python train.py --num_hidden_layers=12 --hidden_size=160 --n_experts=128 --experts_per_token=6 --d_expert=32 --d_shared_expert=0 --hidden_act="swiglu" --moe_layers=[0, 1, 2, 3, 4, 5, 6, 7, 8, 9, 10, 11] --router_score="sigmoid" --normalize_top_k=true --routed_scale=2.45 --balance_loss=0.00019 --balance_bias=true --router_logit_norm=1.5 --init_std_router=0.0293 --lr_router=0.00177 --vocab_size=8192 --norm="layernorm" --norm_eps=1e-05 --tie_word_embeddings=false --optimizer="soap_variant" --learning_rate=0.00513 --beta1=0.95 --beta2=0.99 --max_grad_norm=2.0 --batch_tokens=262144 --max_seq_len=512 --train_tokens=685700000 --max_steps=2616 --dataset="wikipedia_en"
Below are experts of layer 5 (counted from 0) of a mixture-of-experts language model. Rows are named router (the router's row for the expert), gate (a neuron's input weights, with its number), up (a neuron's input weights, with its number) and show model dimensions 80-159. Each number is 50 + 15 x the weight over its row's rms, rounded and kept within 0 to 99.
After each expert's rows: a language model's description of what the expert responds to. This comes from a sample of Wikipedia text that the model never trained on.

# expert 15
router:25 47 60 75 51 48 72 44 72 57 42 73 39 58 24 45 31 65 35 62 43 56 43 62 56 75 83 74 69 30 84 61 15 32 56 71 66 51 43 58 47 44 69 27 53 54 35 28 43 61 66 48 53 55 52 69 28 56 41 46 54 39 45 54 17 38 55 46 56 69 31 49 50 54 76 48 78 60 44 29
gate0:55 60 30 18 64 42 42 71 37 54 54 66 47 66 34 68 31 69 42 34 56 64 12 46 35 54 29 52 68 78 57 45 50 50 71 59 61 39 37 19 59 70 77 23 54 60 46 24 60 32 52 64 46 60 45 69 54 73 65 45 43 27 57 57 11 54 34 32 25 45 60 32 61 42 55 35 42 59 54 58
up0:47 27 53 59 41 85 54 66 54 78 50 50 53 36 32 59 46 65 35 44 39 52 44 46 35 28 54 19 62 61 62 57 64 36 46 73 22 61 32 65 57 51 29 35 52 61 65 71 46 42 39 35 53 59 60 39 49 24 32 55 75 41 68 38 54 39 65 74 58 53 83 19 86 59 35 34 44 40 56 74
gate1:55 12 40 32 45 31 63 36 25 43 25 48 36 32 59 53 56 52 50 22 33 58 41 58 60 58 73 70 49 26 55 45 45 48 46 59 54 56 52 75 41 41 55 61 37 63 36 50 41 86 54 54 26 39 74 50 52 55 38 44 54 35 36 65 41 38 51 82 61 70 55 59 11 32 47 65 53 54 51 38
up1:57 39 26 43 37 29 55 54 38 43 34 54 20 37 52 60 50 44 54 48 41 57 53 56 58 24 57 34 62 64 40 60 50 42 51 41 29 41 73 63 33 36 42 42 69 73 25 30 87 57 51 37 84 59 51 73 80 66 61 61 48 57 65 54 71 58 46 45 41 12 52 25 60 50 47 28 47 47 47 44
gate2:70 90 37 45 39 29 56 13 62 24 52 41 59 51 88 58 42 49 43 78 56 69 55 44 45 34 44 69 36 56 48 97 54 35 62 52 61 45 62 65 58 60 48 46 43 52 33 62 64 56 27 62 60 47 59 44 53 39 40 40 55 23 47 58 58 55 68 51 47 55 54 58 61 67 44 53 49 50 65 53
up2:68 74 38 55 81 63 19 40 69 74 47 40 47 37 32 57 85 69 54 46 56 35 50 68 39 53 68 45 42 52 46 32 31 42 56 59 57 55 27 44 65 67 58 54 16 77 73 78 70 68 53 61 56 50 43 49 41 33 45 85 44 67 43 46 57 46 52 49 57 68 62 68 55 51 35 33 34 34 21 62
gate3:50 46 63 55 51 47 62 83 58 39 32 80 34 57 43 46 46 54 75 46 42 39 59 33 26 66 68 90 35 51 35 39 40 40 38 79 50 28 13 55 23 50 51 54 57 47 50 69 89 43 63 47 46 45 56 58 30 56 59 70 66 48 57 44 20 51 55 87 45 61 57 56 16 53 57 50 36 73 40 45
up3:47 58 58 55 47 53 36 44 44 36 40 48 52 13 44 16 63 38 46 76 57 65 33 42 33 54 64 64 57 60 45 50 62 43 60 60 50 70 53 75 46 53 52 57 67 54 27 43 67 53 34 30 42 50 69 62 74 86 45 16 66 45 46 59 41 25 68 60 23 64 44 55 72 57 52 33 48 65 22 54
gate4:67 60 31 49 84 42 65 42 58 33 41 41 44 59 23 48 56 60 45 53 51 34 70 39 60 64 37 56 21 63 91 73 38 20 65 28 58 43 46 52 46 42 49 75 32 48 63 51 60 64 72 34 43 57 47 69 37 48 68 41 44 44 26 57 16 52 51 65 40 53 54 68 33 65 67 44 53 56 56 39
up4:39 46 51 53 50 74 56 56 35 40 40 47 35 61 59 76 29 38 65 32 59 48 46 59 23 57 29 33 58 50 32 72 75 52 57 32 71 61 44 61 83 46 64 41 67 69 25 35 27 72 35 28 55 50 26 50 76 51 56 52 64 49 46 35 62 59 35 51 41 67 56 29 98 18 46 36 63 57 61 53
gate5:36 30 65 52 30 29 40 37 39 53 44 25 35 45 69 35 73 57 53 65 70 75 83 64 44 51 39 51 40 69 56 55 32 43 61 44 55 36 58 66 41 38 50 51 89 56 43 34 36 62 39 62 31 53 36 60 50 53 63 28 62 45 37 73 33 47 60 64 55 69 43 46 48 48 79 31 62 53 55 45
up5:64 66 89 61 72 35 57 53 30 44 63 51 51 45 61 42 67 68 22 57 23 55 50 44 29 32 54 67 45 51 66 48 46 53 66 37 53 29 69 34 50 46 37 41 51 77 56 39 68 51 61 34 59 57 31 46 34 23 82 46 65 47 74 40 24 54 44 55 34 36 47 59 52 73 28 19 65 68 62 61
Description: The period in St. Louis or St. Paul, and capitalized word starts like St, Saint, National, Cl, Bl in names.

# expert 61
router:67 38 53 39 68 46 46 57 68 29 50 46 41 39 59 64 42 43 41 28 39 60 46 12 32 44 61 50 91 50 67 41 64 43 35 45 99 59 59 38 36 53 31 52 64 53 37 77 29 22 49 56 43 30 44 64 30 51 55 59 80 28 35 64 56 33 43 39 42 20 40 27 50 83 55 67 56 52 49 51
gate0:51 48 80 65 78 52 69 58 59 55 38 49 71 74 57 47 76 49 51 79 63 40 68 65 52 75 49 74 56 53 53 49 27 34 40 27 38 04 77 48 61 59 67 45 44 33 83 59 39 48 50 39 36 58 70 59 56 44 33 46 45 48 48 43 50 51 63 45 28 62 48 44 70 37 32 65 54 59 46 49
up0:57 48 74 55 37 61 58 57 82 37 26 49 58 53 34 35 36 40 49 37 69 57 34 63 35 51 38 57 57 37 44 55 69 48 44 63 76 93 47 40 39 33 57 59 43 38 79 64 36 28 37 39 48 60 20 68 72 31 30 51 52 55 65 47 78 24 50 21 32 29 32 26 35 51 72 79 51 52 35 49
gate1:65 25 48 47 28 53 20 63 55 48 63 62 49 52 38 50 64 74 61 50 99 56 51 60 70 45 70 58 53 71 70 35 29 29 58 19 52 75 34 31 67 67 18 49 43 40 45 92 71 63 47 53 43 48 47 45 63 40 39 46 60 46 48 60 73 68 63 31 35 37 39 70 40 44 31 39 46 46 67 63
up1:42 76 52 52 68 90 71 49 42 72 20 18 72 54 40 58 33 44 34 53 46 40 45 66 34 26 32 44 48 44 46 68 83 82 40 24 41 60 52 53 51 39 63 31 73 34 60 73 36 33 19 54 62 63 46 57 63 41 81 52 43 59 43 62 55 38 47 74 34 75 41 41 58 37 43 51 49 60 68 46
gate2:62 51 57 50 49 46 55 38 63 58 50 56 59 54 29 55 46 73 61 43 73 51 51 41 53 37 50 45 49 70 57 23 56 35 57 36 70 86 26 44 65 41 11 48 72 51 67 76 43 41 57 40 66 61 61 69 76 41 23 70 64 42 46 52 63 45 76 10 22 17 49 29 40 45 37 59 41 46 57 58
up2:50 42 65 47 42 47 35 47 23 58 47 47 46 46 55 38 64 47 49 64 69 53 47 57 62 51 53 39 49 81 63 52 68 45 67 31 36 38 71 77 34 44 42 19 56 65 62 41 45 29 61 31 49 52 67 46 41 44 58 40 70 37 35 57 33 69 23 47 31 58 80 64 34 38 27 73 57 54 58 49
gate3:24 41 50 51 74 26 37 63 61 47 37 53 32 50 28 54 40 56 65 60 27 53 69 69 47 81 51 25 76 55 54 49 51 51 50 54 27 57 53 55 45 38 26 61 61 39 31 80 80 74 00 36 43 39 48 81 65 39 39 33 54 31 42 58 46 50 45 44 13 58 36 39 56 39 64 47 55 59 57 67
up3:57 33 33 56 40 34 46 38 57 41 45 49 68 34 76 47 45 47 60 49 67 67 70 57 48 33 39 41 67 11 48 45 49 31 51 22 79 49 58 59 60 27 20 58 46 60 38 56 46 69 26 28 44 52 53 64 52 36 57 67 71 58 58 54 66 66 52 35 26 24 66 35 15 66 57 43 83 41 38 43
gate4:69 56 53 35 43 22 48 24 50 58 55 31 47 35 48 64 56 77 62 46 64 53 62 42 44 60 51 61 38 22 63 43 40 15 39 70 66 44 55 65 56 57 17 66 53 52 39 68 62 50 53 40 52 67 49 60 66 05 73 37 79 53 29 64 52 46 27 32 58 34 59 34 23 68 71 56 22 26 40 51
up4:80 68 87 26 38 47 61 72 31 35 67 38 66 63 35 56 51 35 51 38 59 60 66 56 55 72 35 62 74 39 34 65 45 33 42 37 48 55 57 32 42 53 56 41 72 73 67 47 54 27 71 38 57 51 43 55 46 34 75 45 48 35 66 40 60 32 06 39 66 51 32 59 43 57 63 67 71 47 41 30
gate5:90 26 74 49 72 51 85 37 36 45 56 53 54 30 82 40 49 78 59 47 52 33 83 35 68 81 47 82 63 13 56 10 52 45 43 27 48 35 49 39 32 48 40 50 32 56 72 41 37 40 47 39 34 31 53 40 56 49 41 65 47 63 45 53 63 57 67 30 69 55 62 47 58 51 84 53 45 40 32 51
up5:57 39 63 51 45 41 53 47 42 53 49 74 35 85 45 65 43 55 74 28 53 63 38 73 61 50 53 19 55 80 47 89 25 54 69 49 53 47 26 51 55 33 29 46 35 66 45 57 55 44 41 38 50 66 40 48 35 49 61 57 35 61 38 47 48 57 39 31 60 58 41 47 48 36 47 52 53 45 53 48
Description: Forms of be and related verbs, such as was, is, were, been, being, became, and as, typically after subject nouns or pronouns.

# expert 63
router:49 32 24 54 41 59 43 52 55 54 41 65 37 43 54 52 44 43 35 65 68 71 45 41 52 42 81 46 60 21 35 39 81 52 37 46 39 27 43 34 65 50 75 60 56 62 47 79 75 31 41 12 78 55 47 45 38 69 69 37 74 68 35 52 72 67 24 37 60 49 46 50 85 60 52 33 29 30 52 40
gate0:39 46 66 71 46 49 59 33 76 36 69 15 43 85 28 46 34 77 67 65 57 50 22 33 34 58 49 74 61 57 47 43 42 45 75 68 68 51 40 49 47 54 38 51 30 50 49 28 72 58 51 60 38 62 54 22 41 43 24 46 70 35 59 68 36 57 52 59 74 61 35 42 28 45 68 47 64 54 43 21
up0:41 45 50 66 52 96 63 52 66 45 60 53 49 43 61 58 47 47 56 33 53 55 40 49 39 80 61 55 60 43 46 36 36 04 49 32 55 32 32 40 92 51 42 35 57 55 56 67 51 60 54 45 43 81 21 36 48 58 55 40 66 42 32 47 47 55 47 67 50 63 32 28 51 11 44 63 37 64 42 55
gate1:35 40 60 64 63 80 37 30 55 61 44 43 76 43 67 49 19 51 54 60 57 56 62 64 16 36 51 53 70 40 28 51 63 30 53 61 67 00 51 53 74 64 55 77 61 22 55 58 47 48 35 45 50 71 18 99 65 42 67 23 62 50 41 50 45 51 14 63 43 44 34 54 49 41 51 64 51 59 40 42
up1:82 62 50 22 32 53 36 56 61 46 35 65 52 65 61 38 54 69 44 12 54 56 26 64 55 44 67 26 60 50 62 55 47 52 48 67 59 71 61 48 71 32 59 55 35 68 28 49 28 38 49 42 45 29 62 42 36 83 44 59 52 53 31 44 48 71 37 31 76 75 32 39 55 59 82 49 49 54 63 35
gate2:42 35 53 69 42 43 10 30 54 53 69 69 33 49 60 55 67 67 41 08 16 62 38 52 29 52 51 41 62 45 53 40 55 27 37 16 60 66 30 48 67 72 70 38 64 66 36 45 76 59 39 37 45 50 61 49 42 44 49 80 68 54 46 51 24 55 24 37 63 52 55 55 63 51 56 49 50 58 27 34
up2:31 65 45 47 56 49 55 62 40 49 24 56 37 57 31 49 43 42 31 32 62 32 50 54 44 50 49 73 60 36 59 37 43 62 36 59 66 69 45 47 39 45 38 47 64 24 19 59 88 45 36 47 52 59 36 69 33 57 11 40 20 50 67 57 38 53 23 37 46 51 33 59 63 51 65 52 98 53 51 67
gate3:67 28 50 58 63 64 45 25 55 59 71 64 69 73 56 43 23 65 55 49 11 51 67 26 35 52 73 42 34 42 42 54 47 14 58 39 17 36 50 50 48 42 89 63 25 66 67 80 43 66 50 43 61 45 44 64 50 39 56 44 51 39 37 48 55 57 45 57 49 57 43 58 87 48 63 46 51 57 40 48
up3:41 18 78 35 62 43 67 45 09 62 61 46 17 12 39 54 59 24 48 58 48 55 67 66 77 47 48 49 57 61 55 63 60 66 56 52 53 51 45 61 36 53 30 43 53 57 35 76 68 51 43 47 31 85 33 49 66 74 54 53 39 61 63 06 47 23 34 35 59 27 48 27 54 61 46 47 43 70 76 56
gate4:47 31 34 64 69 72 51 53 44 34 73 69 72 66 50 41 23 46 59 59 37 59 63 28 58 39 73 36 36 23 37 60 58 32 45 54 58 24 60 80 43 61 22 26 47 59 31 50 36 30 64 46 53 40 54 48 27 52 35 65 43 46 33 78 24 53 40 33 50 52 59 47 36 50 15 51 48 56 34 56
up4:26 69 40 69 35 59 55 06 65 51 14 51 64 55 74 68 44 72 44 25 21 52 22 67 27 62 68 19 74 34 59 39 44 71 51 64 64 28 50 40 50 51 39 34 57 51 63 64 75 49 20 47 31 38 44 62 46 47 62 46 58 40 69 45 51 40 32 40 56 79 45 76 52 66 66 54 69 52 72 66
gate5:56 33 29 60 30 50 52 35 68 54 44 66 39 33 49 50 63 54 73 27 26 56 17 55 35 59 31 52 54 44 37 80 68 41 41 16 49 45 49 28 19 31 46 64 53 39 57 74 55 30 49 37 35 50 29 54 25 32 58 42 46 57 58 61 37 42 38 13 57 81 22 26 61 50 72 54 41 65 82 68
up5:27 38 73 59 51 46 76 54 08 84 29 43 67 56 67 63 65 44 65 11 70 49 20 73 37 39 57 80 54 37 26 53 54 61 62 56 34 57 42 61 24 65 50 55 54 63 56 43 32 18 41 58 48 60 50 45 39 38 47 74 56 57 32 56 31 45 45 24 57 59 30 48 40 48 43 46 40 30 48 32
Description: Equals signs and blank lines forming section headings, and heading words like Biography, Geography, History, Gallery.

# expert 8
router:48 45 46 82 77 33 43 57 70 43 80 44 23 41 43 43 26 17 29 47 52 58 55 38 14 62 46 18 73 58 34 58 48 81 52 45 69 33 52 45 28 62 46 29 33 57 32 59 61 55 56 44 53 74 22 48 38 69 53 54 60 51 45 50 47 56 18 42 42 44 59 45 40 65 51 54 47 53 53 63
gate0:53 46 65 45 30 38 29 60 27 54 92 77 45 67 58 66 61 45 28 65 51 38 57 58 36 59 69 34 79 48 47 40 34 42 34 55 49 33 55 38 31 58 26 20 68 25 35 45 40 60 49 56 30 50 47 51 32 39 27 66 38 42 41 64 24 57 45 48 76 44 27 55 50 69 61 64 50 68 43 35
up0:58 47 69 45 57 59 32 39 36 51 45 82 54 57 65 55 77 48 49 44 56 24 39 16 41 51 91 57 75 79 65 16 33 48 20 62 55 45 45 43 56 35 53 19 38 55 37 77 67 66 60 50 54 66 59 33 51 57 36 49 41 42 60 64 58 45 49 16 42 42 54 61 45 25 39 58 44 45 22 61
gate1:57 35 52 39 62 57 54 36 57 41 59 44 40 42 63 55 59 48 36 28 55 45 68 68 52 38 50 23 57 33 61 55 54 46 54 31 41 65 49 52 64 69 31 79 63 68 56 49 53 53 55 33 56 71 66 51 32 61 62 41 43 32 73 29 78 48 46 80 46 75 33 60 35 67 51 18 33 49 58 75
up1:54 65 82 55 39 63 44 58 59 69 52 39 28 70 34 59 62 50 32 70 78 39 84 41 46 55 55 70 39 43 53 45 52 56 56 27 35 61 45 37 50 44 31 73 29 38 51 43 44 45 49 46 73 51 31 67 67 51 24 43 59 54 69 39 44 81 66 57 39 37 56 69 53 30 58 61 40 32 42 57
gate2:63 44 68 47 26 60 28 54 45 54 61 43 33 22 06 61 37 50 47 51 62 55 57 45 42 68 72 42 48 54 57 61 61 58 58 23 57 70 68 54 61 53 35 28 69 56 39 77 62 42 43 47 48 69 60 72 54 61 67 56 55 39 47 58 52 52 26 51 77 43 28 55 30 65 70 48 58 50 46 76
up2:46 10 57 52 66 55 45 48 59 46 58 25 73 22 47 41 52 60 48 44 36 81 34 64 25 48 54 37 56 60 56 49 66 49 60 49 46 49 33 68 70 46 21 71 46 53 57 62 45 56 39 40 58 64 64 77 48 49 61 40 93 40 70 57 77 58 44 47 35 58 41 51 38 72 54 71 41 34 56 43
gate3:47 40 47 73 74 55 55 25 50 32 74 53 25 68 68 25 39 39 79 75 54 47 84 39 49 56 50 43 30 50 42 35 37 37 37 40 47 38 54 30 68 41 31 49 21 55 40 40 58 74 62 60 54 71 45 36 40 72 55 38 13 49 49 64 62 43 55 52 82 67 82 54 35 74 42 36 51 59 21 30
up3:75 55 49 52 46 39 73 38 48 34 26 41 59 45 66 31 65 55 63 74 69 52 79 38 80 34 59 67 41 29 43 41 58 47 52 55 49 63 55 46 39 32 51 79 37 15 55 26 45 50 13 43 67 29 48 65 56 41 63 49 72 52 41 74 63 43 62 33 35 75 39 65 44 43 72 27 68 68 36 51
gate4:60 37 68 42 73 53 20 42 29 46 56 42 56 79 48 53 55 53 24 62 31 42 40 48 59 32 51 60 81 51 68 69 40 48 41 37 44 35 36 31 52 59 42 16 61 70 59 62 76 56 55 44 47 68 51 43 68 41 32 66 50 46 54 43 57 75 32 64 60 48 24 55 71 74 40 71 26 44 40 35
up4:31 38 32 43 70 64 56 37 42 48 49 54 60 45 54 82 67 66 69 62 42 14 24 24 58 62 60 23 64 57 43 31 71 62 38 68 47 37 65 52 58 55 66 77 52 77 52 54 56 66 41 36 27 26 61 77 66 69 46 40 29 48 56 22 28 40 39 50 55 75 40 44 36 59 58 32 34 87 66 55
gate5:68 52 53 67 46 32 54 41 50 49 67 52 36 48 43 99 58 45 41 52 53 53 51 62 58 84 48 70 33 45 58 54 49 43 69 49 21 83 26 29 29 44 65 49 20 48 39 62 28 52 41 54 71 60 19 50 52 41 60 27 39 40 51 31 49 49 23 32 57 62 22 53 52 59 57 46 32 61 33 65
up5:61 62 56 45 30 39 27 71 32 77 54 23 55 37 42 47 70 70 66 54 67 49 69 55 56 32 39 46 50 64 37 54 72 54 47 36 64 38 59 72 39 44 59 58 78 56 44 47 48 51 51 47 81 44 36 27 53 27 51 48 53 61 73 23 70 53 89 75 58 68 36 50 69 48 34 47 50 27 41 28
Description: Linking verbs like was, is, are, the word too, and opening pieces of capitalized names such as Ra, Fo, Ob.

# expert 16
router:32 53 48 55 76 53 38 55 57 53 43 65 68 50 45 45 37 78 42 18 44 71 53 32 50 74 59 37 43 60 54 60 61 31 37 74 44 38 40 67 15 39 53 61 52 60 68 77 50 29 26 30 66 87 43 54 62 56 54 30 61 62 40 37 09 66 57 54 45 48 44 70 77 44 93 41 44 45 34 36
gate0:48 66 43 55 65 55 38 52 48 48 36 50 61 31 65 51 43 63 47 43 61 16 32 36 22 67 53 51 30 64 40 68 22 33 48 46 31 33 16 61 55 66 40 31 80 43 48 59 51 52 63 80 39 43 58 41 46 49 29 63 63 44 38 38 27 49 40 62 29 48 40 49 78 59 46 64 57 73 47 28
up0:44 85 51 53 49 45 72 29 36 10 41 46 50 39 71 55 40 50 54 47 50 80 71 50 72 56 66 15 12 68 54 86 68 55 40 46 29 58 65 57 61 59 43 30 80 37 57 76 70 38 34 64 64 36 58 23 62 67 32 53 56 46 61 34 58 69 52 64 50 30 52 39 49 60 48 56 24 66 36 66
gate1:44 26 54 18 34 70 62 67 65 66 51 47 77 66 26 38 32 57 34 32 65 48 17 53 47 66 53 48 61 53 35 63 34 50 62 62 69 50 49 56 49 73 46 77 24 56 59 62 35 43 27 67 51 74 60 43 50 37 33 50 56 45 50 53 43 52 52 56 36 63 80 62 46 43 50 54 38 53 39 39
up1:54 34 56 57 37 48 37 50 48 47 63 60 57 75 33 59 21 61 62 51 44 21 62 58 43 43 55 48 40 40 37 53 73 39 57 45 55 49 53 59 57 27 39 55 16 74 29 72 40 45 56 43 60 85 39 32 45 52 63 57 48 69 48 52 40 40 38 31 52 76 53 62 36 46 77 46 55 54 67 65
gate2:56 31 42 42 49 72 52 45 64 46 68 34 55 53 34 16 59 81 47 29 52 45 24 41 53 33 60 49 70 88 40 67 43 10 51 59 39 54 57 41 62 62 60 44 54 62 49 41 35 53 20 65 47 45 57 66 25 43 48 60 76 21 46 59 32 47 69 67 47 38 50 93 55 48 42 18 36 50 47 44
up2:36 52 33 39 75 62 43 31 50 37 28 42 67 14 39 48 66 42 68 66 24 26 69 26 42 43 49 61 47 34 38 60 33 39 37 50 36 78 50 69 35 49 70 47 16 66 45 47 65 17 49 68 66 26 69 43 28 61 46 72 59 52 64 78 49 63 67 71 33 50 54 77 54 38 36 21 58 56 15 23
gate3:56 47 60 47 43 43 47 65 47 84 53 29 52 45 66 45 37 58 44 78 48 49 47 62 75 52 35 66 52 30 56 51 43 60 32 68 63 27 59 72 14 71 56 41 67 67 41 45 67 45 38 39 37 58 42 68 80 50 69 43 69 50 44 26 19 65 40 65 40 35 65 57 56 33 45 62 49 81 55 57
up3:48 66 43 54 27 44 61 46 47 57 43 57 56 33 58 51 52 16 50 56 50 63 26 70 69 53 50 64 65 62 54 55 39 62 65 49 68 48 76 22 31 43 49 41 50 31 37 65 55 89 52 46 35 54 82 62 45 32 61 28 47 45 49 32 84 30 39 47 80 38 48 54 36 45 46 81 74 78 66 54
gate4:52 60 55 46 67 63 32 59 67 47 62 36 61 55 30 34 58 72 37 63 59 40 29 67 52 49 52 76 51 56 35 44 70 37 67 47 53 54 65 86 43 68 48 55 84 28 64 44 61 49 56 51 41 63 58 52 63 43 33 51 74 07 52 67 46 43 60 78 24 35 47 59 34 51 49 52 37 67 49 60
up4:19 28 70 60 57 47 67 41 32 71 68 55 56 34 37 47 48 77 71 27 37 38 63 34 59 58 60 56 50 48 35 34 59 66 64 41 58 25 79 41 52 67 76 69 46 36 55 56 63 37 50 54 39 48 73 38 46 40 57 60 62 42 35 68 39 43 45 71 13 67 59 67 41 40 56 60 48 62 41 43
gate5:19 44 51 62 53 50 32 46 62 06 53 64 35 37 42 39 43 64 52 33 61 56 45 55 37 43 43 31 32 73 59 72 53 38 12 77 25 65 60 23 58 50 37 46 46 55 40 50 57 76 28 52 45 39 56 40 42 67 39 31 34 37 60 60 64 47 49 39 58 72 76 61 55 63 68 77 59 59 71 38
up5:40 55 32 27 62 36 71 58 61 57 41 68 39 41 30 53 59 54 55 51 29 48 20 63 46 38 69 51 34 43 11 56 26 67 33 41 62 29 56 26 09 34 34 33 48 45 44 48 57 43 74 68 38 60 48 86 37 48 52 67 36 52 50 53 61 52 51 50 50 53 55 45 36 32 50 48 63 58 46 59
Description: Number words and numerals counting things or naming issues and weeks, e.g. three lobes, two weeks, Issue Six, plus commas and equals signs.

# expert 62
router:43 30 51 57 51 51 59 45 64 63 56 39 37 25 56 52 35 54 28 41 39 72 53 37 56 57 29 62 59 59 52 63 61 33 60 45 54 25 47 41 43 53 37 49 74 49 60 23 49 52 58 36 52 78 58 27 43 37 25 33 66 38 40 46 59 66 55 51 62 26 40 47 78 47 65 67 69 18 64 62
gate0:48 58 81 65 52 53 66 68 70 52 67 49 49 52 33 51 47 57 58 69 42 58 40 74 33 49 45 42 51 59 39 46 61 74 42 60 74 41 49 65 27 57 36 64 51 27 36 58 55 45 59 50 49 55 47 56 26 37 28 53 44 04 77 70 40 57 47 64 69 62 44 65 60 34 92 39 46 30 77 65
up0:58 66 51 65 23 52 59 54 11 48 56 39 46 39 24 52 59 47 27 60 36 63 48 60 33 99 68 29 62 53 52 43 51 55 26 82 57 74 52 38 52 58 97 46 35 45 41 56 67 40 76 28 48 32 68 53 58 44 58 51 49 48 63 43 47 50 72 84 55 40 53 50 60 60 63 49 60 69 44 72
gate1:42 41 79 39 45 86 22 39 61 40 42 43 48 64 22 40 39 62 39 49 43 68 41 45 30 50 24 70 51 46 57 30 59 44 55 68 70 48 27 64 34 64 64 73 66 26 16 40 87 60 60 68 32 61 71 45 59 46 41 39 51 38 68 46 52 47 56 57 36 56 67 53 46 31 64 38 18 48 49 49
up1:69 38 31 49 28 63 02 48 57 46 33 55 52 46 57 50 50 45 64 63 60 72 64 49 59 60 38 65 48 47 63 78 47 45 82 50 38 40 66 63 66 60 56 50 63 52 52 66 53 75 80 75 28 44 73 42 54 22 34 48 69 28 47 41 64 56 63 49 56 25 40 47 53 66 40 48 40 27 45 34
gate2:28 57 72 49 35 43 52 57 57 87 77 35 47 51 35 57 59 64 79 57 53 56 42 33 48 42 25 47 70 40 34 29 65 46 49 65 45 43 56 60 61 78 50 73 61 32 29 61 66 45 37 67 18 61 68 46 67 39 33 51 45 29 76 41 64 43 33 27 30 30 64 44 73 37 53 56 51 43 30 53
up2:73 48 53 49 48 33 33 70 39 55 34 50 21 49 55 62 33 35 49 52 47 43 55 49 43 53 61 56 51 56 66 50 71 62 69 35 45 26 38 51 34 56 61 67 59 27 52 48 18 47 52 60 37 93 87 65 56 75 57 31 11 44 43 41 40 71 48 44 25 59 62 41 43 64 57 55 41 69 76 70
gate3:48 64 30 40 53 49 41 42 44 69 52 52 67 30 51 54 29 62 39 44 55 42 30 63 41 33 35 44 50 69 47 15 51 27 46 53 48 24 57 64 56 41 28 31 60 71 27 57 72 39 44 62 65 63 63 40 42 49 39 45 40 52 60 85 53 55 72 55 31 39 57 48 81 62 18 50 79 43 54 41
up3:51 46 59 36 53 63 12 40 33 31 62 51 63 58 25 35 58 27 44 54 49 43 48 59 53 78 52 57 60 40 42 68 40 50 46 62 41 48 65 85 78 37 48 67 64 35 48 59 48 45 47 29 57 30 75 65 52 52 49 40 47 29 17 71 53 65 40 41 64 41 67 54 63 50 29 63 99 47 60 43
gate4:56 53 52 49 69 53 42 43 55 49 90 72 47 48 64 62 38 45 39 63 56 05 36 71 39 29 49 44 71 58 72 87 45 35 56 30 45 60 45 47 54 81 58 36 69 64 52 28 25 38 56 64 40 79 40 43 50 49 25 33 67 26 28 40 26 36 64 72 60 58 55 40 53 56 54 47 54 39 54 95
up4:20 23 35 53 64 40 23 59 53 56 29 37 29 45 31 57 64 47 54 64 52 46 44 68 54 23 48 55 38 61 57 27 62 56 62 47 38 32 48 51 31 58 64 49 54 47 49 36 54 73 58 42 28 54 91 57 50 52 56 43 50 53 79 40 55 48 50 61 46 41 60 55 51 45 65 35 39 35 44 32
gate5:63 37 60 52 75 67 19 67 55 45 47 39 34 67 61 68 60 62 44 49 36 58 59 56 68 66 56 57 63 74 63 33 69 47 55 56 45 43 50 64 49 70 69 45 64 33 40 50 70 50 28 52 02 72 90 57 46 51 36 29 67 28 35 59 48 62 44 36 52 66 50 43 46 56 58 45 43 44 54 65
up5:69 70 42 56 65 55 61 35 07 82 51 37 60 60 61 45 42 62 29 46 31 38 84 35 53 54 58 57 58 43 35 74 40 52 46 58 49 30 78 50 56 62 27 42 56 68 65 36 66 26 33 71 59 59 79 51 26 59 73 53 53 56 36 57 61 61 35 61 24 47 02 34 50 53 26 61 37 69 36 29
Description: The pieces ti, si inside Latin-derived words (figurative, derivative, exclusive), plus commas, heading = signs and where.